Experts of a small language model.
Size: 14 layers, width 128, vocabulary 8192, 19.3M parameters.
Experts: 160 experts in each of 12 layers, 32 Mish neurons an expert, a softmax router.
Training: a variant of SOAP for the experts, 654M tokens.
Below are experts of layer 3 (counted from 0) of a mixture-of-experts language model. Rows are named router (the router's row for the expert), up (a neuron's input weights, with its number) and show model dimensions 0-127. Each number is 500 + 40 x the weight over its row's rms, rounded and kept within 0 to 999. Numbers have three digits each.
After each expert's rows: "gets" lists some tokens that make up at least twice as much of what it gets as of all text. This comes from a sample of Wikipedia text that the model never trained on. Tokens count by the router's weight.

# expert 159
router:575495540559434574541440495526474424497534484543470484433501582463481576542457416533460517516508522474530531519487587530499536495508516461516470492551414492453436501486412539476560522523507468503449509471500445525499481453485526525539507522528458532453504395528459597488542487410553540454538509486505531512468459496495502412507473484522498538485493500490451496504502541521544509514437
up0:522508492525535509450480437499481556513451476510529501539461433506514483442580425471514453546517467456463530553489575502483568513519537480526498484499499540502483583442541568517502555525488512585415638496494532477550423558461547441494483535519495493519410490493525508490478477492497452483524477531476494469575532469525517474480427528447475483536537472458557447519561463518545552515515
up1:497524462499536496540436523535489489568486507473534464468487471484457464513496483495471510501453529482550542522521564477539558493569503539408549507481520470483483518547456546558627520531563452456496491543536447543513532487444547572473562536539496560411509548441441555506444478466462533489554470509481469534512547474556492481541542523500450523425445459502523575472451446520467520484548
up2:554502550602448527525546489507575564517481498501521476515501541468498495439493506487539412481480529533564488554456513538525507515531477494478452427509460544485493535527566617526468502537468500476430486534501517547557442500500553463500457565509372544566542485514504572443506458539533480490513462532475546484473437479528552471527517497458474468458500508535564454510456546522435516498468
up3:532421471559560499513496499497509518522479490467508452498489459451485481501537479522470532443502502485475474517456438515508502514503620410520508517536503449504456492468534521483557551452487411514509500446582510455516457498550565470559560497473570422492518509497555577501577463491559519484446513498502508492517576491512565513545522538369439547524500463445488537463541489510495548539505
up4:523430565513494472489507515552514461504484465494527394489578505553475452549482497492497513448471518432533560514530514550499538491557513496444577495473484392551466506554487464527518590489483441484556544556556462487517495476551549534485485575472519567518532475435508455529523529498553527510454451497518449520472483562490499484434521546489417531570488508450472573462470534553525519506469
up5:536501538505495552472498479623446400500540494510398510492449558486519467543440481509563518515507532497524506494474467512528451520479568566473536478508491508440459393621485538473518450518463486418482522536523411489565535467566547539494567538519485511491494540514624489498512537434501472513495508488480522473467474486499494493529487514499563478513479515521465554499484500520527453506529
up6:535503528507474429464494531508513498506522361542515515509397469501548568475438464479469500463601474565569520543535457529516518527458504454517538502490484454502523496502498435510496512545458538516444566523490436551483520490576512533558406477523482440514508478513540482545482513535507544500514533526540504427499464556445520444488473470511511477480443584577532440468472495551489549484509
up7:558477532533457461497530557466457526548408550469453489512538467424509445503525516449540494519505526532485577536467503512426558475478503485546459478503507530498416515530441549468562461476537513485486415520535603482475404507488544541486503553451502533491542491504508539474527455452514550523537431540490528483459488378482461496532453555456505523458483529498583457478500462530527485479530
up8:554540434551476585491561534531516491486547462459490500530480446487494403544539451502443511536543486518530497570540455496478511495478487560482448456552485507510486507470495479527478517447486552458527449574510467508518494438482537544520512458524513428513536546427477521487500495504432566429490534580497537494466553490545580525542509551443481444549490472541534505476476409399549525538488
up9:479504504426471509462588508567483523472502470512447501510488517511471519511483461529514611492491562484509522500543529597592463539539514408487556461564431515474500425551563461508470467489498531447511486495513506533542506438510513548490529530515401488501534512491547544485567530552510478470560505485517507490403473540484478514429492541450455491482480551517477463504440545552500409478522
up10:440461549500534471451466540537459532507527471531468441517412524552506450524518376555484438455495529527500463433506415516528497508495545502487449530554538565487520501521472460507567498439496533480497520495531464526523525552485486538509450494539532456458489503556436462444550543532535569482508545468501502573566532499527424475531456514505464418566528520439504512474488437501547568505545
up11:577480522536523508488549472519438587533459485470522488586482517466477490514445477477452532541501500510526509525484518454462520534501542487495553395471489516545486500546434509582476426477511501495419555474534536569530529431578471520522514475497504462569500436519474511515462448443414498518502505475506448492424463451536398486469508528436552482527514443530486428525517485513494472515568
gets: "5", "2", "1", "4", "6", "3"

# expert 84
router:545587589503473522509508389527508462470530514530473534542472496505444568498400508576472516472534478437510419524535537521481471484452460491501418512534500467474498498482488588467513495519482423482457536448506455435454530431508494552487545495531504508499518456507507453380530497463530499491562497457517530486466468477491481485503468500538500503571525467588502530494559505592525493457487
up0:467430524498451466482529476433516471462473532549470545506492510535482570474481524532505536519545471527471461540507513538453561536534550493510491454484516566493498504459463564510499533538478570551550582485444585538514512508509486439437510592592476492445400465514413493567491500556518524529451531470404534509471475460500498464480451539515557460494493468480431512502502540484498416518507
up1:535520521545471481492509553577486489464446508405516505512515549582561490486555502458569520488529487470526577512491450511499471484441451400502513586561497464526479510482531457548476522469516488474475523493471490530605544530542457502529564500488482514473469516470485450472587444523497544469472484482434518515545533472480481512501510513571420505478526540453478613478480555521543479425547
up2:552513464614582466513545505448527571523482495496434518425500512521437468541437529458517526453540522525504532476488499440509472513550551440499525538501434461453488475527445537509528487535523543500443486546521560455488575466516461508488571529457485536474558521473474423446417489448523431568447500548536470533501469564562466447466494527471434486512494499499511515504512506537511513446563
up3:554523471508532439491502455477472563527511545507448525437554510487528604498408451533527512481486448485529498543514488564500435486481459414474449455487400517533461456502532547577479431506483485457472474480503548460468521468487505481505434446565542522475498445539524510439503518485570543492458514448592530466517543553463513463453449475464490506489471521535475576533507480514488508578452
up4:553500569514483473482487568516457564487512509495494498466528571463515497445510487453519476442610452544491534549434511501519579509524453526518506428547535594487545444500440455428474518468524564478518502516535551509486494456542542482493522505540531431490482533481468486514524511507592530445485503453541497495487450492470467559409432534477493472538450454519581494473453514454533509413475
up5:539542518506547477465442484522544409446519516541541451549570453544519500491510470562543547543458519482513463486467496504451545435529511457534520561539487521543559462448515528512546493553595492495497460478510467444542475453502554467512508509483552515465505558499446455456491469530489499489507386428607476480532491509512513442532497488538478483554507565517439520596526456507454553552479
up6:453510456499467552599536542526521580547520471562498534456417538553585477563485489425534493561458509536486523471491478473511460478466479526543549519569464463485476501531526482446479483476511591505524504488543555603423477506532502502426526496422479492560496579479534539557532466543533533462495534526488551517461499526456491501479525499501465471466579514495456518448534526480455479499432
up7:546499509496551409497398529610485478504503466461475457536465497551512556499492509475582460475512451494558524462462505557482454485530440467482534455471531524573467472525473524428420514565555501549507511569501492445483496546482524549541443500436499557543496531441557516482545526488526478501506483488509462492466569497436477491434510524557482521470558588443567481522489558503500514497529
up8:507467502493505530451503480576570509438478536491491459576449468490432587525455516453445502493511433570534456498515517480495437519421524510516454513479505498512531504548481537452512498464517480507496551504498543491500519540536545522430548444483491444513462454464550525526568434480518470506463476500470451420487488491524476436490429487471482466467586522567516483524547474556547563426384
up9:549522478473482480507493481475468439534419472496483467483419527462497454523468481492478562555464521569488576451450542473455496519541522581562521503500480488501445470581518501521425509468557514506528469445542512593494512462520528475566529511537543522542471541487461436470524495477530434479488466527476504513511447520525514483506442460402483542500490557540462558510461505502599386482553
up10:456541496515502553535470512519505534534543440476560504556461457465480513466409541561526484579552419449544501507463552491503526439469550503496531483500530510462459460492465600514461547574519507543416479491526485524508493489519428513540497566525554447537533519581516503509517576496462492535539585479406453467509454519515477477457472507516526463459454587512540555539519502480505535530528
up11:557486477522486543441524419513406501541512489549475538557401515591479574500473468502468480479523518492490499588473476459522529472425476584466524517498485508526516405502446480518536495450561562486507454539513490529515503443548529492473455524507491498478477535513493566552464527603534515514530475477497543509450487502601562478533498503489476538538516484533521438489410527540474560478524
gets: " as", " by", " for", " in", " with", " on"

# expert 36
router:663520523470481594502509432490504471568529485518463525518481502490471607564466464533438524514484462454508502501470491515468528509461485503516457526601527504484482508449493480490507509479506497513409521459527489503463575435476489548504497516507492528472537457497420557466514483455502508502544505525500500499448404493478503446549469469598520518512537551583507517562506506591482522511489
up0:436506504520464471559513512403453552503471459493536448476538467421489439481514456526467548544552558480488484530519533484529473463506538476499537421515468470513451596464489536516399488458565424536579545489465465446535523475498515440447498578472502498490556434516481538530510426427492462530538466445516457504513546482552558499519530487506478551529514483458520521542472484483452471462557
up1:474460488543461525576532512539543457512520466443508536530457528479525509522446486518529382493555493429572531474414468538476521508541466509440522437488517490601536501480479532487447553496529499535469535453476402488483482495517474513463458491477448448540527487532564495512427557525576543512491542547447526525475506434464542518558510522490498438472488520549557465438493559497460506527573
up2:511493470417559458470463586545542455481483562505502458512570530461494608509489493475537466511491511513489465433494489511465433518495475431543524542455549491468522473477514534497555557469560525465528532448477529463449490514499454537563509524489524460527462528493476451505536451512465471553464459449498517506524435524523477603525558463496558568461476503449596437433504504433538558496479
up3:512509530461508539474435456426529469492460530563515467480571453534552542573525509546440495492436505503519488501431517545532456547502578610533535520458515434476512490481429542472523538420509515473464498422535542504450529508477508407503543507479490507455505513437487599531511544516526491517481530441508555461473569452448523544457500468474530530456481485445497432501540457505477455540506
up4:546472536522514464408559496544555522472586556489523450505421456521554539498459503482458583518465596549516468541462594492516464494484454503483482526474517544432493502449453467461565477477503453485538530523494522527532522430513502526502467522530476585454499503535454498468522503423492485592533529533516474514428487516537524456444508430528468462569523474530523480502467486480546510583458
up5:511463462559454482496530575508519455565512556479568532488509487465571433525429603476471462534489448465506472490445454542494573498497456480480495520508497485451556494478460489521565503531498531560456486431595502529480557532465489518493443533486544621510430518517527496457493511507479543449485555567463480518529562439464533512513502483550529539438488463527527509481484532586553517501471
up6:510479530502457504477511500571506561490515523478465507524493468517547446564448527556511543566492547560513580437474489567464519500520504448496482447511601538455548515476508544471500544479494445541471532551513528481469519501512437438501514528571434531550465516486552545468523549505539534485490490552500484612541581508486541472459517516520481534555499457436485521474480507506592405556564
up7:454514537532515468484568432538529498427495486527457438517468508526517477539503515530478520489478488438538536512560479482478479513486509489556581467478454488560443535428481406506566399536407536475487512470407490490489517415558489504496447474501527557459537462499474516503519516572514520559552540500480532492490443487487510501515525448555449462598490493501471481556501497578410507494484
up8:433494488463497515488527487487554521466534446543476547422507531541524485512520480497450444437452425568486607481551545490572495528478491481521544539491489499536509508491510550500465417509527446463542496516438480488541525505500505542466548502516428518555553471455552452498499504580495522555451479433543494500469482507537579490462521385448501553561528553560548526500449519459517472466443
up9:511430475461500521479537432577525449536522474478484483510540513464469572544502547505495488459544538461499441460461496491529573521556492543471540464501439543496457484557491496445466562497556575485419581523514489528471501418548498505502533544441456493456444465502451475514526562535507476561431556559531539492511464497498497500523553477531455438471523540494448388578487489535547498532515
up10:470542444540520498616537483511474535542473534511447562483552445527482503512551503500501446500575473531551486462487514535457455471484483499462444525495525477398482534509561475449531517449492561529516485481469593509503517526462464574483536473511551482552490509478497530447505517577508498500566434555515576495540469410482475452574485521534481517534493470476539464466517475466420542402499
up11:519552475530519454478424506412545431537453535478505488500550532550528484507496482606529488515536469532467465528470517561496464512547439466430531524529522551530466511458504434552492564581470511459447555494436490492530562535496512551526424478506547447554478501500486511457505440476488533519482486553503442493502535477543599497514512511579475551382489477499516552495481555479514453518482
gets: " |", ";", ");"

# expert 7
router:550580521463511532524514444596508446499538520525444493502492544486490534559419499541498514477491468475481502530503543510370528499503506515495375499572511443495505534516479496499527507528486413491405488510506443450422576497445481557491530540540498444460538452542468492420466472431564447519519483473481526499474433452479492486520458507530498543504514511536510508476548496492557472523446
up0:554516472506497483472505462490515507491479478524483450520386446432464407560491484521485405522506558488467465482536475481470577524521533469469446486540467460470490447532496432503510544452451515504503541398433434419575487460483487459484547455538569490527528518430483513468422528490550502429446526544456512507525441478461544524527502486487483501442462508507486479447490450458545495478542
up1:575451485533572516505537484528456467424482507436427401444518487470545531453449514471495504481486487480488465525540474562475589504521520524558487483504544492463468441488432501445525457498490497514484412564542534525570524552419551534512508439512479493503447555513507468496497475533476520560459487547508534416500495505480487452520459401459469542460457557514484567474510515554554493472466
up2:542540546531444526536507444477499507531527511530511449559511468473539462575499555466451514481496495478550547511513495490519509594519517532521489480503494409508565562508491397460494505435405521484559510492442463524489504506454559524486511474483514557517509474532516457456423439505491462490540468564460563467514487503556500556584526504527517575506510406528490567479546433522446510480425
up3:565477497445564475570517523491507468517464477532486462501497485484509553418556497455512467496503506502538527579539522504448551477500537447541466418549549482497516552517461521403455486453536453397571457432506418575492504488454478529489484534487509481503505517468473467574483420487460521479506556487548425484461510513585455529479483470485575488522517527492493548467492463493570460450534
up4:495488518464548469557553466485467464594536545495495565477448536498464525466504512537508520430498533503533497455514472581433505526492500502520481458454520476547474454600464481469489437517512551470597485516483517480496522531449523504514528463469542491536499519484514515528518538534495457579566505468458619493375427436535502459501554493480534552483446608503508519483504549470516514505497
up5:538469529443447447533488537482511454419489498530559496522482579477523440475513511446592450407496471458507506462536484549486534504437454536483479494474526499553516459534523492470427490522579493478446446548493435514494471556527477489561477543532491485544582511488566521523449483443602525496423533454478522509577496503501482533454512538562463516494539470495447487496567559531523473499443
up6:481494455496561536547548517493557494484503508575507474523482525449411425524446455533551567511446476497467470545539502558497486476498501508514493561486508543541459535531502443444494491456521432468454438504551515525412518521491487598542553509547449443531553440501482514518460486481504449544441494416478418483498492501529508488442474473506418516427420468496491471579521498540543516505528
up7:572515534483432496511573485470549473515540502509484555512530509501549460520464462573419521448511459534484519504540530374518515506571488498483495527464470525542547414522507457477549585436468455498422531453616484453478546495454525481615496425465557533528546549493482519492455513552543506508497480500525502534507505473462536498527536491516516511462489492489525514446521429505513531535452
up8:476450572541594491554473501536446448558466554479488465541469445577526498498516469537442446490573554471482506480490565485515506537517493514490475446495495487428514583508473505482560545476464513524478520490489469586521492483436473512497559491479534403426461540520493452510426580487517524551477489481439564529474510508518504465464456520485394484462424530536490485475520494506481479456566
up9:481492509510516475537474601539457492549546503541501477455493496502569558515488537445502516485497461544473501444506501461463415516419549559541477605500528446469524507524528532555557508581489514594418492546520498519432478550525468531436515483595510489474423533563508478462494478482534466497455511515496500552460492514480390497536468492509472470501509509464473559466492469449514555516436
up10:524461566572478531541456560497488506487494532445463557488539573463513460473539535428467563465606469504470551486512546476510586520513468486521520530507481504560532552491490460514507489529496458530427505589458502470637512492471535498451503484553497492476529547501436468433509495535533493455486536518519527480488485497510459609544561479519443553504555518539518462462531434548521483480494
up11:602506469518556421523519568515476492525450471492496588472500426510468523475441561516486561485451519546443492507439450571478445493528512434532490457577493467514437543524539452518467473494490545522489515531504531479525529484484450471492527482496468580466496502512449443552544560443471455500469497510529557436505436579481534523505476474494442447482487542479519465518506460492400448489572
gets: " with", " in", " by", " of", " on", " between"

# expert 124
router:608521564504436584539448476498465439494507536557462556450517612460499613520506466590443526498501476462522486470516558504487530504489476487479483542595503520474452522506445516489543552511523444494418500477518473510450534505476489505535501497531479513445491498549502509475490456441539500475520513528510506548489480507457509473514504482631418521527555471506492527502501563492526497513417
up0:497537519499545520525416435474479503467577599491569460447581566455536563521490420503474474536513445468508493498548521436525486415452485466497465543550494500482540523516480538519474573512528508505454466520527556508517534531511519492497528459534534468427515540449455496495524481507558505484529514586529477506492486534533451537530442432604517488495488449470565481470495564559571474521462
up1:517506548514486580527502468552558455487438561479465567542574477432556547457520496497460446529488497438513538468547525500557527512516517518543461522487539529523499547461444508492513511533447500555480528514541484523428503540490503497482520582526478552505549467517448450501475402560552454494509576498476428497505525562535501470529498485445513522532527397468589484558494474474560450539438
up2:442467438505460464535500492519471576514452615429503541531491461509539512533481491552471496425488430516483458487492478504507459470535492450580453521500579470539481519570544514491555527530497453518494461480548549491498475487433449517537519545510520521432505560490522483537566475603565523469409479521464466504596486461503504540571518526551490496490498521527545544452485452504504570479513
up3:531516477403528510536495513479476517514546530546533421478562454545483489423486506464500512507478550468427495467499433483487515500444558522470536463593443490517493548428511564485559503426452390504484490518461565439520525492438510510481480443519473512441513514506547502468495498404476448546537528473530528531468592502442505488460544429472501530485525413440514481486511501542502482476513
up4:485516565584420539455552507524519576559399510446519526445528502486458461493461469459599449483495484534504515456428527524483485523504557530539492478541486580476470515528412507484517475482519482454468517427479499566553481488492493505508510445473406533486487470477459515429524541487531483496552449512531456564426522484523477499502528535405505486534472443465481473516484577503549527545512
up5:493454478439406480502472488473509461511477528532483551515489512476484564493494574513452506548513528453593489496479473505570425477465486528545594546504484473537428505508475444523518571468535504427516535529428513522464562531524472549409447447444545539526508468454505446494438478460498487493515473561518492577442515445481549506551471499524489559494544532450548494491505458448472423459522
up6:506505527588515462503504466509477492582574499549502611470519521463536567505487473475443451515572468509572529472504483482547441505515502527482529487482580539472426476510530538526539499517527497466437564450471537575468502549518529555481412505499512444493511532503523519465486506552454519438464469442488521495460546448469452487546489476493547564515479520579517504511503514419534432500602
up7:523540529543517480431512431485550530531532493481495469448560482505520578503382498571537491462528520495525478521520564459540537471558578556461514487513463521424508466548472447438524473508453456463461447519506529556575557479515581488454529511526485508497480537512483495495438468459523478423452490456545541516411499448511557562479458521454466491427508496513474475455526529564493444500496
up8:507460500494465470467558438455512543481476503482495562473479463473431486504486487524440611521537512507460569494558559497512519512511476530469486449528419534472453545528466474585431507503545532474546495504515546488496542508455502554476556514441472566480517575486532477444509530491503450451475469529500496549535470544571515532437512601515456489460455449623494522529504510516464463493578
up9:524542539446479499567449512513527495452458477561508543455621535530487562463517491485436555529488414525538480436490518487508500578487531445519474457495517497510387556519537479540581526435485494488488536459545516575437521505472486506563484502484464505455435448500538455509523544426506521552503503549526492511475515514418511476464517504576474498531503441557543536493541523439461455488516
up10:603491525457442553493497462396489502459525493561571514587509470526564491524448543546503441531504448569456451507428491521437483585494527504444437466454500485469520496484486519498470489536491468475502497533512465470487488535457544487478502444512517562588487423510537504487523514517593470500547468515481490485496491478571502494456614502587462502513499503492514541545461565516477525503458
up11:445466517530527540519591521417421522479588570531494475524500463511487552553484517528469488469451557536513439521449484534500454591479511525505500465464454502507544423436438509485516517396486420478526480477474476500483573518455478455570453468515480450512508538580521497457455521460508440491466559502453545543446494455441519455500554452459508474504461475432476502462470510482508511508498
gets: "3", "9", "4", "6", "8", "2"

# expert 62
router:575591499510477520521473500492495471535486502567397525495462615482508514533504461509509578507466450447528526521501556534444512521467484501485440508506478479420442489452480474494478530556510473534466603461516461542498566447459525560542536541509568470483509479567487513503524448449537561491508504488580543587462480512487503451560508475514406508466562518502487497483505540520525495437478
up0:555561510480555535414436476496457485505446516480515532466513571470544442508508473504531495444481506546508514471477507449482520528578436493478552502529576532444481505546525547538413608526527478456463533536411526503446481537488532449490455489564508509529473498521495471467506452482524506483437550415502509543524498546453412506476482446539528591555484495467512536537441502487523481517573
up1:431548523468496517480550491522444565503517517563437420502489510534551532514495466411485490499399530531406430454420546473433536524474548414559486546477517555513534515495474516549520573504494507539464483489518528524495517486500455483492496530548537521542418473536542453454499439513504541487598534500492508469498434480491540491501473450530527474433522469581520515531430489509476537500529
up2:510530530525524447502518537561500462480522511527512481550499559500531562538529492574514484519469591444519496474547546442397489530508454486525618500470475547464506468463475552523404507501540564497495515488542459519429498586489537484455474525509542519543501586484460538422482480511555477538449516549413464458472444539503436532499524451445522506434545503507475450521495497533486528473511
up3:548488517528472486489415484516496498515498569448447511544465528482492525439572440501491523483579495442537543501496527499470537534518540489573474506517441422456464504479528513485456463521561487563480556474426438518565466442469560464523527548520423463439526443504464419568475421463512477514472470501545511494503540536544487533479490448472477505543497520516579430487530513497496506393543
up4:549495479505486512538491495460490501509422472479449469578548540554579433533542486526448541505490514471514537533502547492481525535559464485434468467512459529481471506508432476471487491499482451460503513492503503503479570499481533449429526496544551586406537528470513487540508472489504547498512483481572596487548526488501462512583517441505410467471433445582488449491462441577557470444534
up5:514502540464485460463561519584524586500493549535481410624500441455530561495554546580526483408544464489458462437460557480444451483472502483523560530509462546456530497442518429485453549535535467510480500489474520482521447522460498444500478508505465490480463501548516454487501467457592544491540509503492519503548482498509500495423517570511509516452522495554430419514507521493519527470476
up6:499515488507478555447452594531521509492551496487538526536501511390550538465510456455543471504546496568500554473558547533466527504510509468408463439498433522522556581523513510509547462529542413530550487490431453488538486456575532512572503559546456497517530482449507494476495485524483601462500522549494460471535417514465433500516518469512473493501494514456517466470576531470523436490470
up7:583487478536473503549499575567467450504481476497450517473510506425553453454546522466532562554445461486510533492499463542502542494486547488571478532483447465567404511467524521500457482480491468605459461497431422549556534489531477512552467484477387540463515498532464513572520431463475463536454444474451482528490554554497500466485508463478522539528491511447484482476569504493478441509481
up8:562566469509548505435568507527484458496518427500552527456461482519539527508496467560540509517524479453435469507471519523551480569450422479516465476524530536555463499500489517543510489542430549505484484569543472481455432515468535510529434532453487499520501488474543527513544570419506501520459566478492531437486470581485514437496542520504464518522511479444506449527515602379440547474525
up9:475502605536491458441460612417525469491457487458501562495521546559523518521441445509507544443479501503542503559480545523486480484596503511449500508497485515427485543443492520515534481468502443461512526444453511469484544441476505528441588471547447465479534537505518482557540494512571587518492480526552500510480468487465492494466476517411545482493470460536518430539426488539559539499494
up10:544501509514504486515540494488504499571477515560462526614415542456589565476510408474570457511501539449490592500477531516524464509454476444542436512528472500490499462489531504516555507515480533488500545484480551510547492514490455521476559594506548487516436521511563526416547373512479495491528496533456532572497457452518537503538472526465429491422492522497498526497499496470538494538468
up11:538504429544501532584443470425485461473488516512475555507557529486542523478483515464452543543510502479523512516495537537504514498466502456467535459506446514490509455486504533539493516499445503405509532498598464523522554583529484528523526512476467531396476501464450551489530476512456525501598435551550515644516579507460487465468501500538527504457476443465522501514486550401505479476477
gets: "'", " \"", "\"", "’", " The", " War"

# expert 8
router:645584507468442539484492424502485451541504475509471492495471494460463636530442483566447529514493466406524501520473498487487568510483513488486373482574506505429482518475492505472494537536502486506463519457516478557484517444479506510505519551504497499477489426528503531489495482446511542480496497504518496531448410506484498423542501494549484526477511497505496513582502531610530508488502
up0:436538493499471522443573489545518421479506501499605510480487487416490440515444595537529482542514554547528518564511490512477543488490539471530476399490526534439490557485488485541546502453543513489515450521470516465525414537476538484486528515507473534506515410608489548465468505459511503473484470496426523501449505444520560416469498476433510538575476521489472501483468499510489462559549
up1:561470545545507458378500482488469505507499507471466529426465403510541536524496481550448521508533476478491521518505437461480540488522530500518461540471570431440548474525489567526470527552528537525421541500620492524458464564524455460517519512428523515419535496488509488471529517467472539510390531470557513568519532556545459485558490494498485477448476536481474463505473509520576485498518
up2:509469500478462601504561534506484504543450504494497504445508500472443596524499515568518499482538449469473520532515520445528563501556520456466475489540474583419528496496521552511471511436516504519536500458502482488449470504475467436509537551493473552496496471472561549524490546558486574476543611517509509504394515556487509470477404577484559478458485489487534511581485500451522478568544
up3:425542423508482551568580558439526501444437492482578503494486470461523537557492525532484491459455526456518439497496440547486527463477478452455464495515506486492474517458525473477501426496538534480535440514551493554435483493542426520472485465461574496486544514542483441493456461445516524481476509538503486507541447447473522595527502411547502480515530485479632559488473486510448508478547
up4:521516537514501564529477444459476562488534517478509494503501517501435488497469552501570437531522502520479585512494523475548543466420574541475506488527489511503540533513428432484528533447545521404481478507444629507563473430505519459464541444476511477499589431446478488531492495480556496495510518486557429479424475509505493445502504491552478543566458430474453498469549525552514490455517
up5:506471544498505531540490450529525511567406482485565478488435456486494487540486533474513559504475519484445527506536446463437486562541503520531485467453575494462469603503405462507488413535556494520515495490533476510458432484444496505518551479547442593528543487522504474547430525477462513466528447517547468478498433431514533468553542509506480556447504536480447486499496442469432463549558
up6:578540499455466412465542508617493484440481527562526508574503407522468459488509560521491471447431456456495472526507526473478511438514466543538523528507536554481505561466487515553449499467489509478539494567591495473488477520438462550459482558446514540519504472547510463534485522541513500497473531542510529517498518481486475478536496484598501488516464480584454553501396514440466473437480
up7:581498514491519496522536456464491487509417462543496498430472526510596553479443521510526475486502562404504422476532492406481474521529612453534532495474530498511551531476485521546498543505465480494450560459635563476489520491466515454456540489492513506505506442448492480431516480500498456494561489527560498528434505532529507508451509498422506440520469485432485477489569486456501456481486
up8:553526453526512454525501472496509527433466526537556518455531542556511573423532502540504448435527484535497507533539517478463554443510459505437477492487488445476470392477516522497458515499485524556490509485484518514452445469565554463536426440498510485546487558529479531538488542561491438500382565458544503524508411519478525562565481537539523478526526552482466514435554514530440511498444
up9:511505503469477548506559483523505520458448458450541468508486486532455490500488500507476497535424569492481482479462513468531479451493482443459507452508545537412417478596552535501537505489565516448516572604509504545551481468470499517501516584514497535481474467477631526543532476513572468479476490453529497529498517512598553526555540492499519489426513520515522573538418502524569488518479
up10:470508465505536536458505552488479532508524488516488534502496461463515512518418485495471490506480482488541439423538458487490500527563450522569471485432520499463515522514502562417467503618387518490428532553484508478526576478539508526507514506451577555511490491591463460471487573504431556464512487410525570481473463554434505496542545471494557505578503506477489525535498465541556504514508
up11:581477486490503536461484479548504452468436487458486498562483452486543482555468485542483457487574528478510554456435487482601527463537486474494538532465483555444482468507541470497516573497559520447453527538558531452559534524490423489534548501506550466499388449569533460518471443517483562592502474493507537551538546422483492465485434559536481533491472467489518496472522562548516491524520
gets: " |", " (", ";", ")", "|", " –"

# expert 28
router:635594527462481529466514420481479464490505518515488508505486498447447617501388438547450537492514483457507497523471534517504547496486500478495359475570512489434497502456476539475504527550511502509476516451491483526488491385487509502497515547489492519473509461522488539464511502491502508497538513504511510527482418521485502473515397495546493500508518490510505516543518532633529530490475
up0:469553519553442475410517536500419490502531587532484469585488504492533549492467528558489485541499485529517501547518503467504523474461472451468449487468495517443548446466533435559440561520519549463498554563490502439506499498558502474533505458486487495418478541555539477518527474499470489438579514496447515501487476528502495499494444445555504418479449435496418488513445426589509488552554
up1:515529460460446453547514547520535473507557513512545509534515463498506495523461522533522431460486445551460508449457530509451486479515477559475542467530470494494490503427503512510482511502516545518511441555474462535488528487551469587523507490482423526499507391445523468474454537550547446551577501445413546523541539483437566536452423404538497533495529410454538556477542477496531472465490
up2:492430498536488471554553553492495523476534468507462518489452455433489512493496433491494523521533504445493482537538502520477482483557503459487540407543488589463479480507487535513493505547508522551474523518468455495468527486559546547494471510503481562539542542546552496525442472445555560459480510454558560507453478543529559599461433503567513443528492627523571446518420521481532459542507
up3:551569516434489513433571544516506501383432516495520521494513448493506521431525455496489484476580517535534498507402494530530536480514532465507473469447586480455522490442472507494559585487542556522493481471508537488528395502515469503506519546539488535491464577538531525485519525549533536474449505471473469477529471555438537531471371534496483445495508514513518453523527528517512559451535
up4:452540457496586496435479493434507525468512466523405499499572490424508588542478535447445502454475495536517429480500519500511503485454481468483486435530472544459531557557501503537544481559459480522428516522517541446565557480525453472453507544492539539449538488506529485525497446484472482486552463469567596444555485452448537496476540487476539470508499555449529494569471482428555513446515
up5:500512421439470543486550419475488553488476488530527538491539457438482477439393467447542564492496476550549488525507497481512431512473435497478461520426474542501524452446508528509534510493543458578470513551491485506545449511465503501481500521425552451487452482482517581457482481480510460546445432491543549419552465551486564524544488538469490552505477499527544463505480510466450602487447
up6:471468470411492475473547515477478535477482441565510537516495545486532546461509513502569511494402448552494515512572496532572536442521452412483522473477535534425576484558515524517505541538476464535497513575498508479495454508514493477491488556477474506490461501514504562594474540543511531511503579476543495530539512527536582477496503464588547456450460561472466493449574523491548587530513
up7:510440571478517460505534575471475540522522464431571540427507479496422528525551439460546477484532528466514470454512497482493505499481525549492481484571450479479580510572475557417534549516482551513479494498532466501489444438534541466525520539494438464449560509456458511450566558462487492509542559483467483550500495567527434520515544524477558436466513509440522503556534523525594537492448
up8:544507479540488442424501480520513541454553504407492503613528556405525529492439521523439479481491596485505509546498484534505530488473484518497477489538493608547480532416442520532510560562541574455523508489492535415506437488475528509446451530480468504510495501563525459496537496510463481525524469572537585538495393497492507486499487487500470488478536493507518479506488504523503462483404
up9:497499445524493563520446484470515504452495490552502566506564491537497466508514487525534431491473495496408432432427570518531509486537493508527491563527463512512496509454475454513486495490506536515462516520482522475581431524441522503516469419405550469545535476440346496449471472509524466555489580494496541539493517494470534490479519487472596580475473541495552449500479486520522542489461
up10:575587551517467536504475471539492464545501481532508451526538394489516517501481491545439490535493572542494455461508449518530528487558514467523528490449619488530520494486534493429521493575527439580459579483534484492479498506510457529597451569493460491499497573542537494450454515526489520529531479475560511523530507585508469537537531587498466541448504520511540548560464461517494461507504
up11:506528530461496541486465505483528470451553510523501485574568486487473504474510472454505476428469436538505528458438467520612541468491503497541495531500474458539477472474532445485485497521547484437391493535456552561572506530538457485536533464534512420487461501457478488457571478453491509485476452397533581490525510498475481535499479514536488547471550556512605449482578497580496524523486
gets: " |", ";", ":", " /", " (", " as"